config = dict(
    n_layer=20,
    d_model=384,
    n_experts=16,
    experts_per_token=3,
    d_expert=112,
    d_shared_expert=0,
    activation='squared_relu',
    moe_layers=[1, 2, 3, 4, 5, 6, 7, 8, 9, 10, 11, 12, 13, 14, 15, 16, 17, 18, 19],
    router_score='softmax',
    normalize_top_k=True,
    routed_scale=1.0,
    balance_loss=0.000619,
    balance_bias=True,
    router_z_loss=0.001,
    n_groups=8,
    groups_per_token=3,
    init_std_router=0.0386,
    lr_router=0.000808,
    vocab_size=8192,
    norm='rmsnorm',
    norm_eps=1e-06,
    tie_embeddings=False,
    optimizer='muon_variant',
    lr=0.00126,
    beta1=0.95,
    grad_clip=2.0,
    batch_tokens=[65536, 131072],
    seq_len=256,
    train_tokens=462400000,
    steps=4841,
    dataset='wikipedia_en',
)
Below are experts of layer 16 (counted from 0) of a mixture-of-experts language model. Rows are named router (the router's row for the expert), up (a neuron's input weights, with its number) and show model dimensions 0-191. Each number is 500 + 50 x the weight over its row's rms, rounded and kept within 0 to 999. Numbers have three digits each.
After each expert's rows: "gets" lists some tokens that make up at least twice as much of what it gets as of all text. This comes from a sample of Wikipedia text that the model never trained on. Tokens count by the router's weight.

# expert 8
router:558536535384467496535517524455461491511457537498554519559428544452458518528499482471441447604536476536488492506511480554465532543525532480593538485452610573508489484503477502492541461443511486526530499529544609479489438490544512456430530557500332558489532473439432417447471568458466412553467546516516456505502445547494500428455622534472503448589442468552459500481375435454538505375482473497513484527513429477570518510432526539475542513536445538485529486489542501593523532502518500585493498483443485512478410571536535580442471580435506455500500550432619439496500439556450525520
up0:447487473441557602420467565446461512473426572476517528479494489516430504521577480500533449545596456431472456481527469511492492587467556483596483504520526548468489533561439502481502534371442514575513570448527571493402512621530587487503604432448444527482469550512383509451520488483521484516450498497506567523460409462461506514495575555517490457471473488450553521628540516541458543497532465484497425461462419481498626490471479550500379475481503443463394480442607559538524462551461485551517550558510635543541550552484586534488464522421449601555535477484500522490519530419487494540
gets: ",", " and", " to", " of", " as", " that"

# expert 2
router:479554513430463496519519486520513418510395548497456514404509475558441514426481557472520536485544479416435489514466484511527462540520460466595604526410455508497546523428456464420479538476500599544456456393505542519436555456505563500496582492448472519471472540480485438540508542576547519443557509380531470441516478553582532443463532557449531583507519379542524536589447473503560520459503420522500524523436489572505457496369493557503491500478480501515444604543524540488530443560498491476416495505464477436544506451542543459534553574402473490563485577467533495436523570511411465463
up0:490475483456538525499426541531456452517536478516369519572525488556538589394459565486519469441518530465465546457498535532437513528485469452480523522457543499597536520478504579419515436487589556449562499486525518391431462431504561558504622411447452483473609462516500527504400445613472446444487546556539503404537492503539534478472403545478517489386434447459468551570449555512521539461492493462451485442508415439501485397472387581531463471435390490507524500574407451500461485528501487573510418469551447469569523477503473495473521487526483431524504502510527486476475512518510522430
gets: "|", "-", " co", " Co", " United", " December"

# expert 14
router:509535402420542626466435477410458513451438517534546571484572428484510512492534522454484472489494463463555461448517418487518474528508452503475483488471546516492544413508531523402493500537473472501443464438428610510458496510463491511403562458498455529516524405609495528458455517461464460463520445581573402485441375581497491450534511469515478606522462437494468534595466474544525568524509489503467556512386481517531488553546473536508496419455454494536536501531519546522469406435583525519485496582532517445539466532607504544488509555479459410405421426572514450541574451514441485545
up0:528413512479542488471436438562508573479492435568436456508461466496540497456508531587566405539555578496529526455480528502549522536584585478491471489570586413508555579558531431472462438554431511490558487474532533499545503466481590472447497476574482591566491483516573510466475449573487550467405454546464446480521450503529450529465530380543485510535490510503527516578432548468534452594445450562469488608452486422454481473551466469537502573498561510538482458529477527450528524415498505495537436583490437497455446429521487472484441581562429524560511430437479555563502450481541574477
gets: " the", " a", " The", " his", "The", " and"

# expert 5
router:489499464410530574461448493439456556403486509557408435441475534461413534481512497492495535457487514535527450473484536577476474465394523545498565510446488540449553437470507536432565593458475525531446397513549530517431491504497443497462504616507527484508530457458577542490521473451498525537577488480481432446436444580503558405482435462506514518573440534493441413612377456468497547497479497460535571513490546526480501524556503601506509413489467527402581444573510518426519505572455445452477498540527489447535540573561488582514463500515455461447470557433539515369555535377558477517
up0:515452447520403525481543470586494505513434431535514436556445551494501545482507518501519423515409466550518516511609467480497474463485481547366569586514515519475493633476547582502572418538508474454554443465422561539437487531471472500521536451498442412497468598439492455411413524469553580553603474457542488496497591518480534532439467477492436523524472498478454475510487514424496465531439386461498583467386539469615541429455506475490440452445512465466464632537444569501524542553548559589501565488550499530539542524465539402566487482495450536480511523517513448616572491447424441486
gets: " |", " was", ";", " as", ":", " on"

# expert 4
router:487542506453437545556547509522550510496568559525470495517508509451488491470496517462502535566536513472525403498500549506534560516414488485486528531444494474355510549510483487479539366463576571507496466525516463465517426416539587385479583575518438431547526474471442392526487554415542545469403534481475512570500433414567522423529517504518528453550471546448442447551530419532604442487508418515544585531533537436540495494539475534474568475459450598567505552566490567508451467546476499517506490479491433428518519504501514535420484521461559394564502577484597484544509410501430488497
up0:548489485561487562484472404468504475502503552504527516565511377396486508477558524546474492537486497424451456556479536429445448434554423487459561511538459607499499531508506562436506511479553474474502414669514501505513498489500559536387433507478536468497523522543414425507480525507494450548449556555536452534471523434485525498566412509472591458479526520554542613544530475460453465404531528517374591488413513519489501547477560508625502445398490444491483593514536547511510419586525534522600514543424472415465492534447526465503534487554524470531547465453570486584528502507537430464
gets: " |", ".", ":", "'", " (", ";"

# expert 3
router:441513503487563585416559519565437453423558454480547499523499572438585464402467438465506630495570475515554497447543462480495556441426524474447489498535487471534513512426477540431559389476465555424539475468542491595484494387524474467512537537552417539521459488477494419449450489517417516489456501457423452478523488611526577415547570482599445552563390492484409451510511529445506471443444439491462545526553500463475517474421532485478499477524555459545512513523460479501540574549553601514439515568478394506557463532554520511433518507504454442565550603530524527528587440559526453529
up0:500503513562470569530505483506538476476498497503506506465550506557592578394540493545517459533441514433539503515565482592457574456441569472491552495540497489494569441470455530426545463490616505434459553468486482501435520563577477409442488534505536451446449407414517519407499479496455513454452479489469536456525471459520503428327364443476509501626498497430511532490510526563482503488477462419528489527476568509492498478496434527614436454431455485513465546576546593519578489465475433444437498609529373511489533482603532541469554477481414478506557465575497559501466512528557551440
gets: "\n", "–", "  ", " 0", " (", " U"

# expert 11
router:515445460377558435419527498530440468470495559514436503503499525517477601535473461486509494535490393477556519437471452580575538456419538430473479536458476543465468611520514566487561526514571573511582455436414507562437592418505520503531561518488433588458596417570471446576446587510515532513461502513469539462451422555560562482508507515476502499536410520464448578511551511456591559547571455488489529517540465431522527527483443603393492482545488402558501522500506461491471505520511445623506616561529541437500468513471563509522558527466495413546463534381504435496529441519521565536
up0:471481450540507504518519527510451531444592489570469411594474572459511518498465433464469539433543439427522544480500518480463523500432562556512482449552588468548441464585493558464479515510523487436585515515541542616576552444565499461488371524352534495456509447544513516571506536489492500502515527544451452477490446470474465501536425505527429453455441489534478437445496575455531467520478528490550562557540488443478460485504461491472543469504542448560474478491519445545544514496533509635423526463381523494475613475521580454502497585423475488548450421489527523446500468561451341482
gets: ".", "\n", "\n\n", "  ", ")", " \""

# expert 1
router:499577517423487566465501518444467482537542504449535423461552539457465496462468481453394468536589393507546526536537482473551518485471505472507451540521565581456555461453605497466463518537503522553513428453511541530490556446521497525539458525446447546479471401524513455498450558456481442519506489548419550520456582468534605415431405490448510521480558504464510569475521514508544545448529518513457604554527543473463431507405425472450551542490536420468543555592506513525455467571569522534543556428508427476608410515511542563478472584434582578527457425455533477533420520550525409465
up0:423493478526543511496413436468434435509642479508528503454477537474590542390507573538430515532592365449489435495555515463463529527400530500527467530543573586558450493467496497455582476546569515417494457533507519519488460447475466418476487522456512456438576491489461439515370550467471590530496497517521459533458501481521594506432527511568550494508509472504479532550494503394503463468527532522402558347485493514535486522462430534450574416459539426452489492630547479603492526534423537523516525448485497480540411502452497565391495447620448497484480402453537564404530532458448483534
gets: "=", " in", " (", "\n", "\n\n", "19"

# expert 7
router:547488519496521446590363551590413502576414546474475449453537516528514587447542492483547514572582532447503507540436493534435541514509508528508575459515541541504514604511509525488529465473491552526504448508511539503427492410471487492433550601500454547439505469411509458541548561458425563477444489471452484493539345488500516446440427561549465487479409580441478489481511389448491459480546556495564494490460470487506551528424525501438597496525506513493488592560491480541480432437569470496481627495549476474530572547533470539471482432431483367493360499504453384550520448465580455528
up0:538473440526504515533451494590480431516486560565491507533479477443514491485554510375481485514572459528537533497486405433495521480473525463479498416500549546405475566505510537551544519474463446546456498382525517423516559472470469530366477446527506415490535535493413517441480521501525500461540525449488554479468479545516565482536538470540425453494418461524489459410479541434510537552610462495503510461450471475526460500572513424472549536566484543576390579504415490361484567531554587461449497559422569538609419496491528473482545543447488476485594531494515518490488559425469480430
gets: ".", ")", "\"", "=", "s", "a"

# expert 13
router:502534504435566509441493435488490427441466469442546574410460491487404515430508520527531486480455531457626547527370516505533430603447459505676443447439559510473541491505555431487449474495569508481499517573534510491468534551435554505463479520580473510536469489451466513465517527520462421464433509421540457543518500619492480469442516579444528550510498580513462511506526458453522471513429531584525448448451497465457503526468510505425487437453505426538577557524475486494495535521543477472515530610502478475479512484492535595482475556479512480583518546389448478504511396438540531514
up0:521495502539555539502459477433487516475510553535580523444531500460490453436477506434519531542356542371494497537438522508496486496466556460519550495505516585476496524556543493444446518513502548461484514507568515537513494505443550633613516472544490501431516514554510514504614527553421516438525441537525528568460474439533543482440475487480544538469521454452527585443476485502391442503429640550635456426418466470469522573525552390490484497502557473578449534526513530451473483524564432483602563444464513448426535521561602530447512543509547453436538515480509563430574411522495474473
gets: " was", "-", " is", ",", "=", " were"

# expert 9
router:498505523508471561465448526460451490388530504460490460471493510500485513444513585451513567517481503492496449587466506509485490562512400568476537494481495517503465488477430568445557538421544488512546524426649459558453596477603538494427545580548505485504471463568467516519442563447465431504444499580484463497466412565590592465427578517509480456561458504430524569511425567447524563470531423574428513455514405427516577505487439462522636542436477482401499558553534507578527551530527495445497510496499536467446481614538464512442577533510529493523393553449495440377452411636431457594
up0:515470452488576498484417570548527598515481476481517611513465529508356431451507465524484519533473482509527424501440447454441588443443519459482490503504538486524464482431437680527468442572447426522451549413435420418500474491528517541423486501515524474569487524503528536516568436522453514587582574449507522443430523460516507557511521356621555482518467516510482457540518551499456526414471624485434544534483496605472494418517493511628534537520573489536567448530471496488496515472464535525410569529414540503538429484524482598487515463521419536546415624512524490447536426476496513446
gets: " of", " in", " for", " with", " to", " on"